config.yaml
num_hidden_layers: 10
hidden_size: 256
n_experts: 128
experts_per_token: 4
d_expert: 64
d_shared_expert: 0
hidden_act: "tanh_gelu"
moe_layers: [0, 2, 4, 6, 8]
router_score: "sigmoid"
normalize_top_k: false
routed_scale: 0.5
balance_loss: 0.0019
balance_bias: true
router_cosine_scale: 20.0
init_std_router: 0.013
lr_router: 0.000523
vocab_size: 12629
norm: "rmsnorm"
norm_eps: 1e-06
tie_word_embeddings: false
optimizer: "muon_variant"
learning_rate: 0.00745
beta1: 0.93
batch_tokens: 65536
max_seq_len: 384
train_tokens: 279300000
max_steps: 4262
dataset: "wikipedia_en"
Below are experts of layer 6 (counted from 0) of a mixture-of-experts language model. Rows are named router (the router's row for the expert), down (a neuron's output weights, with its number) and show model dimensions 0-255. Each number is 50 + 12 x the weight over its row's rms, rounded and kept within 0 to 99.
After each expert's rows: a language model's description of what the expert responds to; "raises" lists some tokens whose logits its average output raises strongly, later layers aside. This comes from a sample of Wikipedia text that the model never trained on.

# expert 38
router:37 53 72 30 47 56 47 66 47 45 64 64 51 49 60 57 59 51 41 34 74 47 60 46 47 48 57 55 62 37 64 59 50 73 44 70 63 40 43 61 52 52 55 29 56 48 41 53 51 68 45 25 47 50 36 27 45 55 52 37 68 65 65 53 46 51 57 67 41 52 61 51 52 66 50 59 47 29 52 61 64 53 58 57 34 39 54 23 67 73 62 50 44 43 57 64 73 58 27 52 48 55 64 63 48 50 50 42 64 50 56 43 39 46 61 44 69 44 65 31 45 56 38 53 19 68 39 75 48 46 55 42 61 46 62 86 55 44 46 51 65 80 43 45 36 43 42 47 55 19 69 47 37 47 55 58 29 60 61 45 62 56 56 39 51 48 56 54 51 58 39 56 53 60 52 52 55 38 68 51 69 52 74 32 51 32 51 46 49 27 64 49 57 62 31 24 56 61 65 29 46 52 47 45 39 29 82 40 42 58 36 49 81 38 62 44 37 49 58 43 49 49 55 67 41 66 46 60 61 42 54 33 42 52 66 37 43 64 34 53 51 62 39 47 47 77 33 44 59 48 53 59 49 36 40 46
down0:55 48 54 42 63 49 42 41 31 55 27 55 57 80 51 31 53 61 46 52 71 42 46 38 51 43 44 60 60 62 49 69 34 64 50 43 36 44 44 56 30 53 42 62 47 79 57 53 41 57 54 32 55 22 28 38 59 45 28 47 62 58 52 65 53 56 45 41 46 47 52 55 62 55 38 40 50 62 45 47 53 21 30 67 46 49 37 44 47 40 57 29 56 68 39 60 47 46 51 50 43 28 49 48 70 56 41 48 73 61 30 53 60 49 77 25 55 40 27 44 54 57 54 42 38 68 54 54 49 78 50 48 44 42 60 29 62 66 57 47 58 37 73 45 34 44 51 71 61 48 56 55 66 62 41 32 63 31 40 70 56 52 57 67 49 43 41 63 61 46 51 60 44 30 48 36 66 68 34 60 37 46 59 55 43 50 52 35 38 34 36 50 45 43 34 41 47 30 42 43 51 46 55 30 63 47 64 54 64 46 77 61 51 71 47 56 48 42 54 70 33 36 38 57 58 76 51 36 56 51 39 27 43 61 61 53 58 61 53 65 30 51 40 49 41 78 46 58 56 65 44 44 34 29 39 58
Description: Periods ending sentences, often attached to a word piece, especially in species and genus articles, such as period., -idae., year.
raises: "\n\n", " In", " The", " A", "\n", " In "

# expert 36
router:49 47 47 25 58 31 48 51 40 35 47 80 49 42 63 70 35 31 43 50 62 50 56 55 47 45 39 43 58 57 58 39 50 59 40 54 61 43 51 64 46 76 52 35 47 71 63 62 62 55 24 40 35 61 46 36 39 58 61 55 54 37 58 63 38 41 50 71 35 32 33 32 54 72 51 43 49 49 62 49 40 38 37 38 14 40 50 38 57 44 50 57 45 62 65 58 61 62 44 34 49 58 64 36 46 57 48 59 56 41 53 59 61 53 69 55 55 40 63 52 45 55 27 48 38 56 35 63 38 64 65 43 69 53 44 63 73 41 43 68 34 46 46 55 39 53 67 51 54 49 58 54 28 54 66 58 44 47 49 35 60 35 34 62 36 56 46 56 44 51 60 43 52 50 49 59 43 39 80 61 50 54 58 40 45 49 40 57 48 24 72 39 40 32 54 63 51 59 45 49 56 56 43 65 42 52 49 51 30 47 60 60 69 63 50 22 43 46 47 46 27 37 35 55 41 44 50 87 60 51 33 46 57 80 51 26 57 69 54 63 63 75 40 50 58 88 57 65 57 56 63 62 50 57 38 37
down0:61 49 37 47 52 32 64 68 66 56 62 44 61 47 67 45 68 50 52 39 47 69 55 35 65 37 47 58 35 40 47 57 49 43 60 42 27 52 36 64 71 76 49 68 62 48 41 49 55 46 45 56 41 43 54 47 51 47 42 49 39 49 45 62 52 52 31 44 51 57 45 46 48 25 41 64 54 55 23 44 42 52 36 41 31 43 52 34 75 50 59 43 54 63 47 35 58 56 41 49 53 28 47 46 42 52 52 68 51 39 63 46 20 53 76 40 51 55 50 57 38 60 60 61 50 60 39 48 45 58 56 66 39 39 66 38 46 66 41 44 43 21 31 33 50 52 53 64 46 60 45 26 60 22 40 64 33 61 32 31 64 26 51 74 61 45 29 64 57 51 52 78 52 52 51 57 55 50 64 67 30 52 51 49 56 74 69 62 41 40 57 60 56 59 61 24 44 41 50 26 64 39 51 39 33 46 60 46 66 64 45 59 43 47 32 67 45 57 45 39 30 40 55 43 35 43 54 60 55 69 64 64 38 66 60 48 34 19 56 49 52 76 60 48 48 39 66 68 53 62 54 37 42 47 35 44
Description: Field and column names in infoboxes and table headers, such as Personal information, Species, Location, Host country, Teaching staff, Opponents.
raises: ":", ": A", ": S", ": G", ": The", ": F"

# expert 39
router:58 53 39 50 67 45 46 52 56 57 58 82 48 71 68 66 58 52 65 40 50 80 63 39 49 42 50 29 54 49 54 61 50 55 49 53 67 43 42 48 41 62 53 34 66 57 59 56 57 51 36 47 38 50 33 49 27 75 54 37 20 60 54 58 33 61 63 56 39 40 60 65 60 69 33 52 39 49 71 35 46 37 51 68 31 40 54 46 48 48 34 50 54 60 39 59 48 73 46 52 35 56 69 49 53 54 40 48 60 47 57 42 60 40 54 46 58 37 48 49 45 49 45 64 29 56 28 64 59 38 47 51 58 61 31 70 42 49 31 57 45 49 59 31 56 56 27 43 63 46 67 70 29 30 40 48 67 45 12 49 49 60 52 62 33 38 49 45 59 67 44 38 72 69 59 69 30 48 61 45 52 57 52 25 58 50 30 46 52 32 60 55 49 48 58 56 51 55 67 58 27 75 55 37 38 55 73 63 55 54 54 63 42 69 42 19 48 32 46 53 50 46 52 51 65 64 35 49 67 57 52 31 65 61 64 43 43 61 47 40 43 48 36 49 48 51 65 53 65 54 71 51 66 65 45 44
down1:33 47 59 53 58 63 54 41 51 71 58 64 40 48 33 51 30 48 38 37 53 66 48 61 49 71 63 57 51 57 58 43 43 53 53 74 54 53 48 46 41 38 52 40 46 70 56 65 55 71 44 45 35 57 59 48 50 51 62 77 43 47 38 47 43 48 42 50 48 56 35 65 59 39 82 50 60 58 58 48 28 75 39 35 56 52 44 35 43 56 52 68 50 55 65 40 38 51 39 59 49 68 43 65 49 59 59 57 41 72 44 56 36 76 50 51 21 42 43 67 51 71 45 45 53 48 73 54 47 62 66 58 18 46 49 37 40 49 61 37 50 68 60 39 52 45 27 53 80 64 52 45 24 32 44 34 49 57 39 49 52 65 55 38 75 77 43 55 31 40 49 60 58 66 36 63 67 45 36 55 82 37 24 34 41 58 65 51 49 70 52 35 77 50 51 51 39 35 44 55 51 69 63 50 51 41 42 45 45 39 57 24 45 58 52 44 27 71 52 47 56 34 69 53 55 39 47 48 54 43 56 62 44 49 53 56 66 64 73 28 52 69 57 47 56 51 48 51 54 48 65 46 48 51 39 38
Description: Month names in table cells and dates, such as "| May", "July", "Nov", plus "on", "As", "Man" and "- Born:".
raises: "1", "2", "14", "19", "15", "4"

# expert 29
router:54 54 41 41 55 60 70 55 30 35 58 77 57 46 42 58 40 11 39 50 49 52 56 59 54 49 57 46 51 43 40 41 48 44 33 48 78 53 55 32 35 48 47 38 38 63 61 72 35 55 28 58 56 60 70 45 54 56 46 51 66 73 54 49 57 40 64 34 48 41 49 50 53 49 63 51 53 43 56 61 49 61 55 66 35 52 61 42 58 61 65 42 44 64 61 54 57 48 53 65 61 44 80 54 53 63 53 36 58 55 43 64 41 44 57 42 61 29 43 49 51 74 26 42 20 56 36 65 57 57 68 33 56 56 37 61 55 40 56 54 54 77 50 49 39 34 48 51 59 28 73 47 23 44 56 42 52 58 35 38 50 69 31 49 41 42 62 52 45 59 52 53 42 49 48 53 44 46 60 41 57 41 69 41 57 34 31 48 57 17 57 47 52 20 60 59 49 56 65 44 34 54 61 54 55 29 70 43 36 49 45 54 74 62 58 34 46 55 47 36 44 33 30 55 56 58 42 80 66 47 37 66 53 63 59 60 69 67 42 52 51 65 38 47 33 68 43 59 56 57 85 56 50 37 39 66
down17:46 35 34 42 53 36 63 52 69 43 46 50 50 25 42 43 61 35 49 50 51 49 60 46 51 58 60 49 46 37 62 14 48 68 38 30 47 45 40 49 24 59 50 66 67 74 77 63 46 43 48 48 66 52 45 65 51 59 34 51 46 48 61 30 51 64 50 29 40 37 49 51 43 61 39 55 55 50 32 51 46 50 32 42 32 51 47 59 50 43 54 54 58 48 14 51 57 40 39 54 44 49 54 51 53 63 36 49 39 32 54 36 45 58 51 46 47 47 59 46 42 30 55 50 58 52 53 40 54 53 68 35 60 44 42 62 59 56 61 51 93 56 65 47 63 39 39 37 69 56 36 55 51 69 36 48 55 66 57 43 47 65 55 55 46 38 51 42 50 75 60 56 68 58 63 37 60 44 64 69 49 53 41 52 29 35 56 44 49 40 62 30 63 79 58 71 69 53 46 47 65 45 26 54 44 35 32 31 67 53 60 59 27 44 55 52 36 63 38 52 40 56 68 52 48 49 35 69 56 46 63 53 54 75 31 65 44 56 37 58 36 49 44 69 48 36 33 51 40 49 12 32 48 43 39 70
Description: Final digits of years and dates after a leading 1 or 2, such as 1-927, 2-006, 17-87, often in lists and citations.
raises: "–", "-", ".", "\n", ";", ","

# expert 8
router:52 55 44 52 53 60 59 62 37 68 57 66 24 36 66 67 58 35 44 43 67 78 41 60 39 50 61 38 53 54 58 40 20 62 49 50 61 39 44 66 37 36 66 37 41 66 47 38 67 54 38 35 58 49 57 31 35 55 42 56 41 44 44 33 43 53 38 40 41 38 55 40 53 52 59 44 38 51 62 59 46 53 55 54 28 35 56 45 73 34 45 31 44 54 48 40 45 52 47 44 78 52 65 66 63 74 42 49 49 37 21 52 33 39 34 59 46 33 61 45 27 70 51 57 25 73 61 52 59 60 36 51 45 55 42 50 35 63 40 50 62 60 47 52 37 50 55 40 40 47 52 47 47 46 65 57 56 48 36 50 55 45 48 58 48 34 53 42 40 50 36 22 64 50 61 52 54 41 64 60 54 67 68 39 32 37 59 34 46 43 66 59 67 31 43 40 67 55 74 36 43 67 47 61 47 40 72 53 17 47 54 51 59 63 48 40 48 59 60 54 71 67 25 60 61 60 57 61 59 49 42 58 65 57 57 57 55 31 75 63 34 66 30 45 56 57 47 32 43 42 60 77 45 38 60 49
down0:54 51 67 57 44 31 55 39 69 45 53 54 52 41 49 31 53 57 47 24 41 63 57 65 67 68 56 51 56 55 65 61 62 20 51 44 56 35 27 30 64 70 44 41 51 57 62 50 52 49 56 38 66 55 51 54 53 59 53 59 64 69 69 54 71 69 58 53 26 67 50 40 55 47 39 55 64 51 58 30 67 63 67 53 29 67 62 49 41 48 57 36 60 57 43 61 35 52 53 41 50 51 47 43 53 33 52 59 60 81 57 55 59 61 50 42 47 47 53 47 56 39 37 51 49 38 59 56 71 56 59 55 64 68 52 50 25 48 30 42 42 58 68 32 44 73 61 35 21 51 54 52 49 61 40 57 66 44 52 53 67 44 70 64 54 53 49 61 61 41 34 67 44 59 48 44 51 40 40 54 46 53 63 67 57 46 51 43 58 47 48 60 42 52 55 45 39 24 54 47 57 40 11 40 39 49 67 79 48 66 48 40 51 70 49 41 66 35 42 43 31 27 51 61 33 36 47 30 34 51 45 66 36 70 53 60 24 43 54 42 56 32 72 38 41 48 46 48 70 56 50 66 53 32 69 65
Description: Word pieces inside proper names and rare words, often single capitals or accented letters, such as E, O, Gr-é-goire, Col.
raises: "b", "ro", "ll", "ly", "y", "g"

# expert 27
router:61 46 54 48 74 49 50 52 39 64 39 81 60 57 52 72 39 45 46 49 74 63 56 67 48 47 25 43 40 46 53 53 37 55 56 48 65 50 61 52 52 22 30 50 57 56 45 51 38 71 45 40 31 40 64 37 51 51 54 45 65 55 45 60 35 47 54 63 64 57 42 26 61 66 69 46 23 44 62 64 54 47 43 46 34 41 63 31 57 59 42 47 48 62 40 56 64 49 45 50 48 32 72 52 70 46 39 49 50 51 44 36 60 41 46 72 51 33 62 48 38 67 45 62 16 37 36 68 25 62 61 36 68 68 49 54 50 47 52 39 55 61 41 52 34 52 43 45 31 21 84 64 43 44 61 62 55 40 54 48 49 53 52 43 49 46 60 51 48 68 48 49 55 59 54 44 33 47 56 46 57 61 81 28 38 54 47 44 34 34 57 62 51 44 36 55 57 62 74 27 34 57 41 45 36 51 61 42 53 41 41 49 53 44 59 42 61 57 41 40 37 19 29 70 52 45 42 50 64 44 39 68 53 55 56 68 43 66 54 47 53 58 34 55 37 73 60 48 50 25 64 64 49 50 38 29
down0:41 53 41 50 44 20 46 53 50 64 75 59 67 59 51 54 46 56 46 63 63 46 62 36 47 52 73 33 44 52 42 45 56 47 58 55 61 50 32 50 48 57 66 54 51 49 57 71 61 33 40 50 40 56 41 28 10 57 43 60 68 32 51 57 42 45 38 54 48 49 33 66 44 50 35 47 62 61 52 28 45 61 59 81 19 51 59 52 57 44 55 37 48 41 52 54 39 46 59 55 68 32 46 38 35 46 47 52 54 56 49 49 49 50 58 57 36 54 66 41 62 61 47 44 36 46 68 49 39 41 63 23 61 72 54 30 57 70 47 51 60 41 31 59 48 36 36 28 62 41 70 53 55 59 41 60 41 66 47 36 45 53 64 59 38 36 39 57 35 54 46 50 63 56 44 70 43 20 32 54 69 41 60 49 53 62 57 44 44 30 57 50 42 27 56 47 63 35 29 86 59 52 28 46 58 63 59 82 56 30 42 47 47 64 46 58 20 37 67 35 31 77 58 46 48 47 48 39 64 46 47 51 47 54 50 49 51 58 46 74 48 53 50 72 40 45 53 45 51 54 28 63 43 57 57 52
Description: Common nouns ending a noun phrase after "the" or "his", like album, club, team, film, plus object pronouns him and them.
raises: ",", " in", " to", " a", " and", " by"